Weights of a small mixture-of-experts language model, trained from scratch on English Wikipedia.
Experts: 96 SwiGLU neurons an expert, 2 picks a token.
Below are experts of layer 8 (counted from 0) of a mixture-of-experts language model. Rows are named router (the router's row for the expert), down (a neuron's output weights, with its number) and show model dimensions 0-95. Each number is 128 + 24 x the weight over its row's rms, rounded and kept within 0 to 255. Numbers have three digits each.
After each expert's rows: "comes before" lists some tokens at least twice as common just after its tokens as in all text. This comes from a sample of Wikipedia text that the model never trained on. Tokens count by the router's weight.

# expert 40
router:138079101144142134115097092105131086110154149155104112145114137137152144110112078132131123140095116119148123109117118114155124109100126158092139120134129155154068129125124166130179099108114156078142138145087105103116125097119141153127157142159120107087148114113109149108156068089109123155
down0:089121158147157136141070147078124114111130085110149100123142147084162099149137106156123115109113144073128128118137094155116165180129119122128143122120145131103141116108119098073126165097168142151138126097107103108130124117115130142106155120119177116128110133179136155158136123094134125095
down1:130153125114146157111113142171182145176132100120122149120144098145146110140097123118140161154167144123149121106113087103089134146117134111130173194148080152123165141150134099121124104140171110108168171150117112120116174138091139144160123110096159145141139118121110152097141129116129117134
down2:132113174104149087150143119149142104124145133124131097132147121120148097118116119164105137117140118122149108166122138154145139111104139113105107090077123095130149119123137121071122077127119119137143113068127085154105113143113170165164130101095144138118146108129090147140145114169149083072
down3:170112142146125105126111122148132164137124111104134102107154116123122161116128152099149147088107183109137118128109101143088093149160126138139148143108115127149178133099151094039194150141119080148104145125107125122128118135132073133135124147125132127146117094137116163129117100108116144142
down4:129125119120107139121134128084147116123083135092119094077148127081081127162125142154136114144152137074120130138144116118133113123138151106115128119116148142115148170117179078117163097136112147130156101179110170123137147132145116167146143125102179171118096133118107136122136157073133144117
down5:133138152123128136201134124124122124147131112134077155126090147120141120076164158131155158170114109120113154158134178121154150135146108080154142101125129115162104100099101141141074145139109096132114179099139128156127132140111135111146170103147119143117144123138130120074118135090141125150
down6:162120098112163170122156111130135105126166114122141051115130109115121112125133131101122100126154132106094133149148103100126143090141128166135174144130118093071109151095109153100152131099119135161140108151145149137127167079129113112119094097121155151135118155150157129126110142150088118171
down7:133082125157157135142128143135078116113158121126150138104153125118142180093110123098147155132139119096134134159129162160078112089097113148131138069119140145133150107112157134156082139131117079145106098127104121099159106151101132158102099102100151168151149126122134134091133148112138143164
down8:135133137121179168129153109123092134103151133144144084126136167143147126140113160117098121103134137138119142114116135136092126083160143083118115127130132134130107121093162128014183122130120147122138112096124159139066106120140129118131132132145110131125120167122110090141127098127134134128
down9:133156158150076149141096109137179137123145157123176152123089148140162130107088163150123129148166132140107136157178113116118096139130147142157137126142185146095134116108134128136107130142170128139159156149158140120097153140127114100064142122153163126121103145117127162123146129166151107129
comes before: ":", "=", "\n", " =", " |", " of"

# expert 12
router:156147091111110118125093123100149119152140070144133140141148137099135140113137108125163125146096095114158146110106126121145104151118100154126115075123124162150120130128101135085203111152113148101150170152075135085123110106092123150109142140138151078121103118146141142123123120098087109126
down0:107101132108132173108130136134116104089128116104130091126101140158164110152120138109134143135148157087151128141146101148115128135152117120146102097165119123143104115126118174024179145116126126077146172124103148129093136139112120148094098155131099120136121121141170119134111111127109151114
down1:132112124119094134166087125130127111127145120141073114142138084133108117176127126131104129110104132090167080111123126169190166133112100114124156108085133168148168158121114131121125167128126136143128121123098121165125154130106168123114091174132129100142106120170119097155104151115129092129
down2:146137129131128126084130108114119147139137102118114084101134137131111086106104131113114127092153129171092125161172094131133146116094134146137138156154175113125150126106147150036194129163142145150114115121088118112074126118119094146095136108130124106129159106124121142147112117128147149121
down3:162143121104148201130107089109134154134135124070131125128137097124140161122129105140127172118103086123127147123091144142131152136146164123109115098107129131116145140125186135099122096147094129091109118116150157151137144160110137162136128178102117166130108154090093111165124126130081107144
down4:161119176141137151115107072119181108089141134141147050104146144129119139121113136133179144103139147171135143072135164125160153117143121118134084107174132145115128113147155133127112109132102139087126135117124138152147111133126092136123109138107151111188151155154150114124129145128138114146
down5:136122161134102108153152112108147127160140103115132165115115133131166073160149120141107133139087138124146133103113157116122134137156137128148141156116085117168149085109139144172093167118113185149141115127132132120144150136095141130144131043092147121116172103101106106104143105118138111101
down6:123128142123139082153106148094129123149158167146124163137094119153111161104170150143162137132106126111168120076132111132105077149114139152111087160122116100126094149095129126112131161151136095092083099106107112105132129103118106095127124142132082145135125184123108150119137108120162121088
down7:126106090088135147120131095117166122145145109121145118142123149146146121158114105120174134119112159110155098124108163192121130127116141149136130105085109129127106152166116118128135115109123120157157095162156158108164138103077144175101126134094100166139079128141171135090118118088117139103
down8:101147110140118142139150119137149112130060127117118150162131133127097089121137107119148106098109138091144092142186079150144120142147100115143102098100154125137146102132129105100067107110114110151152138115094078171097134127099146084096125123122178104125117126116101135137142123131156096131
down9:119125121128141142115114123096121131110129134137125035133144130127132125118121157133145141130119143111132119120122123120127135131134143127129117124111125138121131135113140108000227132115131124132154125130121125107094120127112120152139141145132126122106126125143134139147133128117131134148
comes before: "=", "\n\n", "\n", "See", "raph", "History"

# expert 0
router:165120119111093143115122101096148119155143107183138110171101133100140161096143140151137146134096098123138123118123127101157152135115138134109123091152103181152100130120135117103145143137146158106113137158094110109106094102067077162095112151167117114096123102158108157097126138117116116162
down0:101149100129163160172153155117142151058114123128139119118092140143150135128111133132126139142098132119123138085156166162146174112099120123121101110102112151096170178158100143074176092156095132115139153143134109155122119133122099108139138167145099118135139114137164142133109115141154107146
down1:130121121101122124100151139111102103118115161126102126123119129120130121121135118125124134120135113128150111153090088157137128136103100168115092125131172150105121157131134141118146114142103132135152171167117121120041060106147166124111142157131146112131120159154105136183163191104098114111
down2:148093148166125106143131129145067117168144113144167146155133145144143136084132166135116157126120148150167083144134120119122109144127139117100115101144092095120128146147130156199128149159088111174125125101113097091129103135172137080130099154160136131126105145128128114152112111136133129167
down3:131145109124118142215123096105114162158178142105117160153072139123129124155129152127080109098150132147136130092110123107137127114098141126144117143127162135123132137106131121122155109128142102116144167094148117079118103130139090177125125127074123101135120148135131160180097148141111103123
down4:117112131121145118082122078102167129112153151129149150079147132120098110104126142139123143097173124096135124176138165069108111126159109187122127153139099143088169107095137158053134130116151123143140128107148156108128125101127126122151154129089119122106124124129146155154134130133135157116
down5:103140139124160145087137101107127164130160164121121103118106145137140137114119151120110141173099141141157121158161143146113146097097172149105114133137126105129160124132146151060173137108135148122144148093140109116118119139059146106122111148106153146133092105122116087156080096133087116151
down6:159126123114133144124170136113107182154160100089093154098092113146161110126122114139099128160179158131156161128175157140129123120108128110084107174149074164111124139124163118144110091102113106129150126093139140142176120137105140124162096128136128114158125117135131111157110169109129135144
down7:130109093125146166055099072126147119148124136131111107098114141144131163127147127093167156109161100127134152085104135138131114111127137141111128135155146148098139122107157126133114143127142080121142133098159152118117139152134122125083095089122073128132140095150099096184112127153095137099
down8:126113155089136127114130143164103130096132122143148166113157145115089135143143170149162091172122090140113098123147104095106109068144103104120123108103076096151098114134165146133097116098133152151108095117108153096133080110101139106124147124121113162156106144101151124160137102145137115105
down9:146148191143131154087150125125118116145171131142083143086152156124100131127103177147085130139115148122118175156126124116143128144155152141089091130106151156141098125135141166118110109093138131137126133119102127156152128097140141116110133137115106131115123150189088123086072117150116157155
comes before: "s", "t", "d", "r", "ll", "l"

# expert 38
router:141116121154109120080087097111124102153169118124133127153084158110137127099152087135162137153098134132142131114082130108149130122101132162096114104150108150124107099115151140099144139150183163106106165152092141110113107121119133167105128112144119082101100092132131156107139090097105141169
down0:135144166099094087157116125145164116150110115111090123172143127155132091111096137094116167104130127070115115145096134149096104148134098109156124121111138133154139167147132168159150129091101133164160071135130143115164107147135168105123126132106144126112127125148169142134124132163119103085
down1:125143162079123112116116123163115155126148125111078126158158141121111110161127141138102126168093107130177129156102077146154090135080083142132154104139180118150121136102091144113119117131107159163151134150146108059120152102147126147125141140114136138112139136112123104116174108124140103129
down2:076147129117123152140098148079119125133126127157126153164090081171120119102123136113094156147119161147144191118137117130134129128156132109103165135100156140151154166133119170116186116161107159116143133113072104118129126157119102164115136095158135134132153143100103115130123142123136091105
down3:084187095101116145145140142116134108097111116129105144173116135136159154130120133124112131087112093126111116160152128155163123173117139074129127131116149138128120138147118150172136135101128177157155075157135107130147151086159094063113123113108144134129126106121123143087119142098139143158
down4:161096145137101098118132085078112126107090127135130123115106119138140148134119103152133137085118173101142147160085127149120124083079141123114094132121147142138123151099168095165110090148149128110136109115113146090157169094090150099184166133124124123105124156130129113140132144144092137152
down5:162106134129121088103148125128136142162137100095127154127117117140147139134130076154121160096112126122158093121069149126144160101131108095141102085142094140140125123148117080166095132131119096155122108101126129165109150146115126140136154137107097121164117182107135094127178144078117159108
down6:130115114121146169152122131148114149168130126074110158147097104143098111144079125125146135120127142168136121090123092122108147140138115117114137139154122076118108131134137100114123155126139138123082114117175130154119111096121153190159139095150098114130134124166094140162176081087129149159
down7:171075139135090115117122100147134121120110157113128082150097147148136101115122095089137124134100169119132112174133115132146117119184144166152122175129140142110075080131143123142166134151103153140142140131096147162126167117120120163105131127095142143145097138150110131137094145088145129090
down8:153138146123150097122135137179157123211139124145158093117122117144195147159143144148128121120168119106140120132119099140142093126123165142122158149131119134113112119173120079110108138121158103152112073127136164109153101100124133115126171103121145139144083112134153132141103145102146139149
down9:121100168115140141149118113140149074075097156154092089125159143082138136140102139126109110153104166173116124120137092129106110127124158121129139139148139140181131131132164097082140110130096129102133100113129099154124110133139116133148135191125089121089093123116107156133100115128087124153
comes before: "-", "|", "=", "The", "In", "On"

# expert 13
router:131121097147111145155101138090158131120145125145131109135093091132169116121134101125146133131092122127113161114141128119162133146114149122156133123138104149158103117123124147132125133132154133066152165145066118127080092117118090175089157148129134120101104104099113161083141066099124103156
down0:143127130161100171169158127136118138111157177158151173160143116118129136129150109144122138131061143121085161113165152109111096125136139121118159111154129083123095171146092123166136150121116124160142123105152160153126109122114097093098117146142138174098141139142101125102127144122177120127
down1:138182119109117142111154129126132170162126161117120211143079143117147131121117096136113139099144094140111125136113112126143140145139114113122136128104131148117122127150139158213055098134139149107143105148152122134130136140155138089145151146085111104113118135128168163117142122115105112132
down2:147149118131143163165142126137103118127160127120164212085122100175149105115146129167104125132133115157148133134156127157121135163130124110135124180086110109126121127172120119159083116129084127151151130126139082125133126168170138148133095128104123106141092163126116149157106106135119101119
down3:136090152134146174113095126164127106142135150158158180109137151118123119101087136126121116144146108097090162119104144166142140148130183125137163138128129085065135095114149161109112120158170136113174146116139128153129158109136152126158146106132144113117160087094129137138131166122111110153
down4:150112120153156143162181162138116150139161125137103156132104095103107121136118156109125118107133089103135133131133152157120122120126129119088179151127126134171120099125135100140087127149106066099137144086142166139121074137132093159126136161119123130156142113142111084088136084163158134125
down5:134102121139114117113151105116100172128151136158104190125117157131120118129150098129129148159125136121115191100158147161111113118143106130131108113154133148144139083164121142153100146131134125156103172108186116115095155172107114132113185094116167115108111142127125100088141125108156097126
down6:103162159116115149114129118122102137136142134155149115171126108126124120068142114124135108084156156182122148094125119153133157147144131134101134125106097118128143111147140124061158158122146121161082098128121141113102136106123104098149152123155094059130142090162130102142100113103118096149
down7:147138141089141151109113128144167092130160073158164162100141147096123130137151110138130125142124117126137158142120131132138119147125108088134111105131111119135089174104126114181077139163112096122191108140138128129118121122075122105140122126119082123143139122107160153082153083137156162141
down8:136169112158107089118108133125178133106103088146155122127150119129117140125116143114140143095126144090161134093105122088157133118097118124179122124053137095157106117127135130109101137115147122146120111118088129149126153138115140140069166104115089145147112155105092163095120133148159092144
down9:097113180131164139140150152141137144141177109121140118140156176132134141138173121131134152140123069160111107163130147168119170119090101171119108151169131166128118097150134139091146087155176134157133148140131122116149131088143148130121159129105132132145134131130098158148163154127148142161
comes before: " the", " a", " been", " not", " his", " he"

# expert 11
router:114109091128147144127086120105122086106120130184130105099122143123145145097146122164149124125112102100133167075097125104147119156114154132128118126121104141143065108138128148116140111120153150089129147140081108120113077117141135152107148153135138100094087130118118169135143095103113072162
down0:141104127104147140119148134176138126128107138122137055141118117128118130133123110135150117119151117144104111119125087116121080137114142116117144087171140090098134133076122103158139120148138133100120121121110164172140147155136135069146102177136066152081118105178121108152142105133117117138
down1:126128134136146145132140139146165142110125160106083112129131147141132123127091151143178120132149129126100125144108113184135117128124071125165102161130111100103137190122114128154079134130142127152123136114126106167109132136143181076096179107153142163125122082114125118142118122111103147074
down2:130095154130085100160156099113118164115146139126059134126149145130149111153065144149123141145100157120125132138108185113143140133114146168146114143127089133138182137098100137095109166146166160136137143100145145147128145135145071144165130136153105132127147113138122100138136110159095130121
down3:135165145150113137090145110132129091126175121074128132142093121136125106152112150144076111146123123117137132140074158111145105125106102092131108170099115130162135135128135133134163112127120159119157097126107118083114148133142091087120073122131105127143167153115112079089090083120121124127
down4:110163153149144095176143137110132134133126132166139117116145123094163127130138106127099148117090096147083107138117112147149126112143138135110131115105102151065151105128153116083158107114145159140113119125093093088130119205149108145122124122157125197112103163147140114134108138141109107112
down5:146122149139114136112149116102134114116141151123136049138134139146141125129119141151154124144105145134113125125118110133115146110134109129112117123145139155122140122127139099000194108119121131116145140132128127103064126137104128127131125122135126139116136117136130118123122109135120150143
down6:126138156120127151119090159104142139127166157087135132103139147089162139152107093115185162145116139162130116111155140155090149127137094115133094147151110130128110076150169117126157130186147149125113103112158113141120136110118113104109131122196130137112137157141175155126135107153098135103
down7:128131157158125146160117162135132121135133128104134083089091159149104132168156144135162143118160143161155132121106056101122103132150093092118158118109094123117164099124129139211160129108095138123137120139140091131140140170151098146120134105145121142133091131144128136157150101138121106120
down8:156136096155111117136105146179120117114092148106120182115152102110152144092160125141169125137143101150150151157146145120117130115148125136120139190143112129153078138149147123110064149141134129150111130159149113138154152152130153129132155119109093107154128142101101161120156095078122087153
down9:154160183107141128096127138149110100155114135122114129123078123154118145121148128136110129165102086153128102135145135100093118103140138121166172117103093114127122085143132097111136141124126117121144087128093168204119134111140146106145146145103072113171156099118147111144127099093144130123
comes before: " to", " in", " by", " the", " on", " a"

# expert 19
router:113161101146122169129085130103146112141131137138129120157107140127144144114160083117166148136132117120162106102121121098133129160107137111101111123148106157172113157135097135095129131134174134114147161159099100090064122130132098166100185134120125093110107109105123134118152078101125115168
down0:111138111151176113118158130101137084108146116147108143128138159127139135124131154149086097089112150110101137115112156098111122113155102139145168092094129105127146118135143118088146099177108125133113132151089149114122108102110077160112093098148098135103131165170115134152096118188156131136
down1:104148172119128133144122094161099150142098122133137056096120146107133148148154129119134162102120159161138119169118089148149131109101148164087091125125156127115139117127173151197148113130105144130124162102169162139146122107137115154089138142108137115128132115102152137083138136143099132102
down2:169137154134163144111106153128166119125098113134091198098137138137137145139155148117143081124139169165090114120161129125111108129107175108131190120095135167135179111107138094161134130152141139180146095125121110143149121118148134171102132143147139128135113129098132147142096153120139120122
down3:145112130133135099092108124103108097102118172156131158117138124090135098112115136168169114154105130138136105110119122126129161115167168130135144105123150129128086131101126105110078091141132159131133174106117077136144146160166139153120135098076085132087108086134143123141119163124122078119
down4:168138184097158107147116140120091146093103116118176149110090108118116161101115143124118143128179102114152175139140149134098151117104141110132176116105144134120118155090082141088137162132155133085152141124086129153157147127125109103124126127176163122135106160135140121130112101127143135098
down5:144122077116126131104137136150106095115079113124098098156117138127161166093082156127136125147160105117086153143150139125148068097079142169109135091140132112102120099133115131077122107125130108155118120156091173140118113104115127097088116111143113140146122157142108112128101117105086133120
down6:084130156112091072166096079117123094126143145155112128113120153139154107185117124152145158147139127141110103108098142155114158161140130151167111160108101156107170163162163151116139136103103134139156128116128106120148116171112140154126142132106104122182090141104138133127142134146156107129
down7:157106122098144140118137133159134102128082134129140051094120133122101092115138145188135120115151134158136142117108118098117156141157110109165132105132113127074153150197140086123124146116143100090127113138111125133094108131163105108122095150147105142105076144109123144163116122142115125121
down8:160125138119142112099171144096087109127138118124118107093144095137139157136135142114120146118111177081154142113156110124074168133119114138119111113141115108141068171122114072105164143146151107163169113141110162114110132137129135129120114128117116131180198131128158122127151124114157112120
down9:136171127154118155126187146109126106118149149163120157138086137148145155134122092192126166143101118148126210145125147108161141113162091137149149092139124112129146122125104105157115119127156112121129145157153139134162137110106155114149121135122097136105111090122159154130092101151120147100
comes before: " a", " the", " an", " well", " also", " \""

# expert 36
router:152133128114121150107079105096146111117137114161153108102110124118166133121135080142151162129099129129148139109115118128165147145112129141126138104142093145132087150133107150107138129158165150105151162165086112084110114120135086122109171097147111082117124129083158166111139072116110110169
down0:139134127156159131103137114123149142159108113093152097146101148084097147109141120117148093151145149119123138105151118155157123143141128115089114100121139103100111137104134109127146120109146115148133117139132120157203155132184115165153127119092126136052127069174097137143119130130094137110
down1:090094122154076118108140132078125138148156120129103072113171140116134105101135138157133122128154170093148147095133135135125111140135095166128113102087105124117126126112172138147187148105127128141127149119138134115104147136113098148100177106145123158133127074151128182141139133107122086116
down2:121149161129159143120108141154112153163099144166127117092142123138109109192152153128162122107105160149135113103138152113154112147139125163117116176118167126154125192103116118118109151115114102118155129144120067100139158171143095142145141150141130118141110144095092111145145138183116145126
down3:148151111124129126139106152102119116145121110149129184140112154165122098129136140122149092119109167141138155126095111136119175137156108140145155147125118131167153132128148080039211125132132097124140125113124106108082119135098132124111130170140098139140141137123114099157140149139164138138
down4:124113103108142096105129158133137144156162125115105128138148137115161133125142152117075120105092131128068124124124134135169094134141124146144169107144149107133137152077189137121115151140091153119108106138139111086117135130134139150146120128128152078101200163119151082130140120100095103139
down5:117126129108118153095124128117110177116109147112114137187162130110135158146125135136160116122102101100094167143120158117121173152129103093122088111115125120113113101117130097049093121119128169125133111097120096132120151130166099154129126185123094139104122154125075133123120152111128162119
down6:129162111119136112113115100166146160164117104151122069111130131118145152153130135116142102130130144071115115096105112094110131126112109132093099105092098149113120107169100189136159141109142133146119132138158118111117171097113152151134112149108165137130148071111108119136161134136097109074
down7:101160135103104121121127121088127112100071178083133096105134102129139107097134123165119119138158149093098144117142122192164140163170077127129093090142133143143123152139133134128175134135135082149159129115157135121137152114085107142137150135131180124152130115121105128129143161133138146137
down8:110117223141155110124099117101137090139139140144147112124122108098183173136149124157121116134134097128092114131114128098095129132144125082106137088116106148141169121116140131125094156182109119111122105164134105127176128130174108137127077123109096121132141099142132145140117139108120134110
down9:143113158131124123109138097156137136119114132129116082114129117120112135098137068149144169125133130116116132143173142088119107143123151112073143120106190081139132151142117135121135187151141104125098144130103137119121118117091138113091132100138145082166196123160129137130102156141172136142
comes before: " the", " a", " his", " this", " its", " their"

# expert 18
router:114140116107132135164100118100139130121143117124128119169080130089155152136138087135167127136132114097148123152147129119140128133122117143135103074123097184109103171091150144097134121148132157096127161150052113121108105110103110170128132142132105069092112103142161154100120131115106133135
down0:105129136094126125181148152110103112137112130117163119131122137164171152176150144143134123136125143155122126125114146135153137119160098156148093098085064088115113130148126154167149128115136148177142117123118106120145160119110100107184135145120117153115148135119123117079086154082151165137
down1:148115095089126131129118121094154115132133148131108163123119094103128095109108186121155113115121173142122148139132121165111067121184110118127107133121084111125174127149122122101188131154087144137099125148113116143131168106121093126102105095124105152117120144146106157117124150097135182126
down2:136142173152167129131098072143088163149137175100156084131114115091138119147156147126126143124150110079165141182123121107125125141098106090144137142175086151100125093146115149123089109103132115192128125107135144085134127120145137128138123148119123134108145128158115138132147155134130162113
down3:109102149154110140055134118131112122140124113133104076149149133155116109120130120142118096121127177069134152124156118106142140135134129121098119121103138158123149112128108112023144125118124150147155118118092121120132135140126108147061136119127139084113145134130122130134112107151126124183
down4:096114124110149125083143093171120110120127148140138088117132127121116137126081131134157161134108116103116201165114097111140159136102110165145122124124119143170132118139093105127103121101133121119129144166081176106121113124150153165121132143123156130159123145117101153178117135057122117142
down5:144142150136140102105162144161096115153141116104170170071128145167133147126127136163086145114160113102155107113132135132072149100093124124127140101167127122101086124107142126204099133112142106127140137123104166150129100134120102141132114121132165134136121111098131132071145156136150136106
down6:123149140137122134145101150147144146065134139126138065141163167101075134140123131134140154128144124106165122143143116101102139102165119148128073137124145129108099069130139096117040124161123141125134135116113104107109176126140119180123132135139108117125137144127127149156132135152157114114
down7:138121104126116168124121168124138104147157128172116158115145135134108157182198091173130139147123111113097143143127144126133138120153124146109114117109095101143139135114128114114140109100079137112068130110103095126144161120112098135092112098104119105129188117179145098114112133168128118136
down8:104137092132173087121113061082102110149095135116135091118141153152137127130106139117147132112158127151143143147116116123162141127132136135182076111150093106176145168150135117174080117138117089129101105105142126087083127121146107125144163142126130138124101127131135133169108133142151146138
down9:131103146179085112138168117114097153130132124096114110128119145103108093154142158131122181161108117092067184112118167150135132128097120112130126104090160141141118122169123170125087128124163107164164109139082140117141137116117147107131123128123125151143142117150091135119153115101123164150
comes before: "n", "r", "l", "ti", "nt", "d"

# expert 3
router:141106126108093156123117136107123104127197095138150108138099133124126139067134122132142107149081150134150118130077113128142113146124152164089125115174121151134095122143114167141148103152148179082140178129118088115099127114143108145099141140148142114086099115123137162135132090106121148138
down0:124164131151157112114119127135126156131102118130157178141132158079116164115093130129145138106105123095152111081140117154122099123154095141141164079096086088138115143103113115201125128150133141099121089120128143132145153122153128107103082117113131173145167151090144118141149105140126117148
down1:142115140154171107090127138140087145119163139139146193110094076183151093108098127143116128136135133088144135148164108149099128116115137169134125162127138140151144173123118131145136166114117090131152122119142135154140120175128106109139126125152144089156146157087109145137127124169171116154
down2:077115109182133117159158133124105143133134139147135153149127102147153118162168099114142124114157093136096174153140141124098133138136111129141121137128101159124071103107124103182077118171140098163158096130140107135095122153132078156111089129143137116130140102140145104125133125114093165135
down3:121102141131119114108177136043140128128117148154152105164120142113099105089120091142144108138106119159084168119103092095127133118132143135158153153154123146149089099119156108062172134142125114092130086128159127141119113143103122128132137094131129130112154146128123113117136083147116119161
down4:173162133148120164183115122116164119168127083144124106138127111168125149099121137147128143103149141120136108155114128157108134134138159121126127103122159130096132141131119194192125112129149160102173106154088137130135152122160185114110106110090120162126104107137155142096148118130101124116
down5:126108083150106127162129127144131108147141101107133183141103160104107138098145133138146127150122109101135108131132130117116122149152120116128105117138153100158111092138128105251079148120139123106132143085126155122152101149122151145134139137149096130157144128109162120109151125127090155144
down6:093090154153143118138135129133113139109100164151111153122120107130137119136137082146165204087126092114116130139156139110106150147123126122140143103110093137164108136098144078136182153113104145144135097102164165157140123132105142136094129147109118130100139138148085097140139169099136090150
down7:132134128136099156114095150149117124117143175112139115144120114132075142108085102117101139146109130121126145145110146094119177145147095097123144173136095127109096145124113112079190114150081149090141104171147118150102124117128114145121150097152127101122148131100099126101102169131162124170
down8:137125150134127117155110108132135156114138126144124160093133130132105140123121118105119145135131100151119118152136109108124109121127140130110139163130095136132121143153120173255072141126130115125125103121142129177155144127123162102141133117125138117153137130079118104117143120111152104124
down9:101156081126113129102083144113144129142179118169156117151114134143137114092135131126157150147137098129136139109083113117149109100078119132156117122140083107077108107142170163065109159155132125162131133156144136127100102147141095114139115166139133132168144156157114143128121107161133128156
comes before: "-", "N", "|", "  ", "%", " population"

# expert 26
router:138126102155119149113110096116110103147157108158151102128124128164179198102134128105164120123117074097159125116129136113147099159089126160138110115157112119123107133119111148109131147142163135113134142156103111131125117115105099171123148136147166092087128133076151156082134095118105124164
down0:092133118180145124116116117120163133043115146113134109146143156152139112163125133136141135136121152134113146064110103144135105119113140134181112132125131133082147125153123175126102141121136148117122157102166084131119096111150141178164144079170134120109114110124144122103151100135116106111
down1:141110153112150149124129106132117100128153124088162138139104120116141089101136129149117108121154139143147128123171094122137051148108124135140161088158136154135115120147139117146142135188117194145145096104155121123137110104184119105155117132135111144082144114151160135109082152124170121142
down2:112094130152129125159158113118119137124131153137112127156127123122137125127100128163115126089095135141140070139067118150135143143109072083118118119125104108107106126108128107110157154141130054090096170120139091132111141128141143174138168149107180098142119133130139130168133121115106090152
down3:123143145147152098173125143138107100153111160159114097120109120119123123137130169132114137142124142114149111196114087132148126157164117084143127126110112165150133114138104126114126117130148138152136139067137172109139171124136115160179145138106117140134097146103135158135161120051093108115
down4:114121143093109131117136169122152106137155141179091165105087137111159132111108101136092139142122146134107149167125125134135131094111142128137140149126159202162133121153168143133114107113103171140119125132119114146129141108097158083136096148156111108063140117123087131169133128146112085139
down5:114109145203119134103111141129128110123120125084114155139196111151104138160117170142140094121125088134151129128170119109158133111150077140123122138147147095110148160129113112132155166111115087099163124119126141133142095161138126138127151123122177127145157141096113131123094122157083094106
down6:106139121117111152120157119169115122123105113190150190113109161116153131167117115161150128143117129130093170139115160165166140143130110120115133138127120113129132128159143117203127124106137136142140132128137134129117141109125145111144086156192124151154114077097133167101142154154125163096
down7:122128110160112124141110130119131152122134128126113153152153140173139131149134146142119118155136079140139127114148093095094137136100117170164130128126138101081127130104142161136131136108152130053100097169095132154132097125135106131101141099132208088121138157131108100130110128153145175167
down8:106158117188160107126132139139117134143127125128128124137166119134135139140113138112156159108128124143121124104145132176142112132133154142119140145143171120107116086073130140105183141118095107150132111090180129115079153149106145174155169153094143115088151144116111153140107127145135062139
down9:131129118106150128120132129109107125121115134128122070147160136132118137122143133131140118132129138122146131134132124126113131136118126154116127124115141136136111134128107108000229134140138120099144123096114119108114127121130127154125122128142132128114153129136130137133118126133121140144
comes before: "\n\n", " The", " In", " He", " It", "\n"

# expert 42
router:139127139125142141097114099093110126117163137127151117164101160132149134105108091152174113113099136103159143148128111128135125139085135167131122097152122136132109123136087147127187120129178147108127148139126116098122096091117094181105181129139118109109114098114145166117139096116086112185
down0:158073119095118131177149140110127102088099153123095116121092149111128138098110158125111150175096150148140140130155115127096108144147118134122111152141087106141191103120147102149134120133124121148128135132081163139154124140151141142099189123142149073125134144104129135094142156089114117154
down1:106149128140125126141146092120123158097137114133105147096108177096135123097134142117118081134173133135143095063131142069121062119126141134120148128117083090167123153134168103101105125094104157092116117159140131112115119111153139118131103160125103126114120140132122126088098138083134154121
down2:141108141139097116149130134115109096121180085143083126126109148075099138128176142099090110090113101138112147110125115097138065080140159099086098139142126104096134137159087120104131148120111109111113118148145142137160133096133157136112145103085120142129135116153116149162122168120117117109
down3:115150128150140134143130130114113129092151132111101072114134150154134090126157124103148154123118125123175129110143107164096100165118150171178138111124132126094174123157154120079151120082151148124175132084177138109100094122131121121124143145145082134127148120106143118152120141165133167150
down4:136157149112101158139110130139118090129154130124122145119134084136146094155108150112146178116164110150115140057129185112135150147101153114140100115090061125140104169132121138160116101125126131149133135159131164104134145159124104136127179128109152139128124161090141098162158114118146147136
down5:122153111152066154155108106129091108124158129118143103167118109163115116146116113134161177105131106117143109133126117108122130106127105147100114123100086099162162103140136152151135101105134111151111149193103103142123147128103092110118121135163130130128172148096120137189105118127148172097
down6:161159175123094133169098133101095139150135136149133175105143143144137136110149085112096124141139170155139118155134129135123163139151146136136166121146129104135115152167162150080084135157140106127117077113124161103126139076119114130142135125158141137147098160166127081145144116142133088101
down7:156113161127144086167105146125125135129174111142088102116120108146138099105119109135068124118091109134107123166124129122101151141127110166070160111114115117157121127094156119078161136141130157121118126097113130142164102133116122093113127123115174128063095147124095154149127130149145105097
down8:112150118118130167137143163172114143127104089131104135106104130169078105118145117171126166131143108146119130165098111118142155120142094132121153139174185127129122142136141156156094148141158091191143122158135142097163120153095167113149127118149095144134142118135178143124137159130118101125
down9:084126133157079206147102124131141120116066098119143169137121164142136172131159120104119115149128145136164109136113126098119133145127129116139129138122124116111175137154110126119072143108130145124118169107170134108130089151107145101112151132178137133165140156130104160083125138134114114118
comes before: "\n", "  ", "-", "″", "°", " •"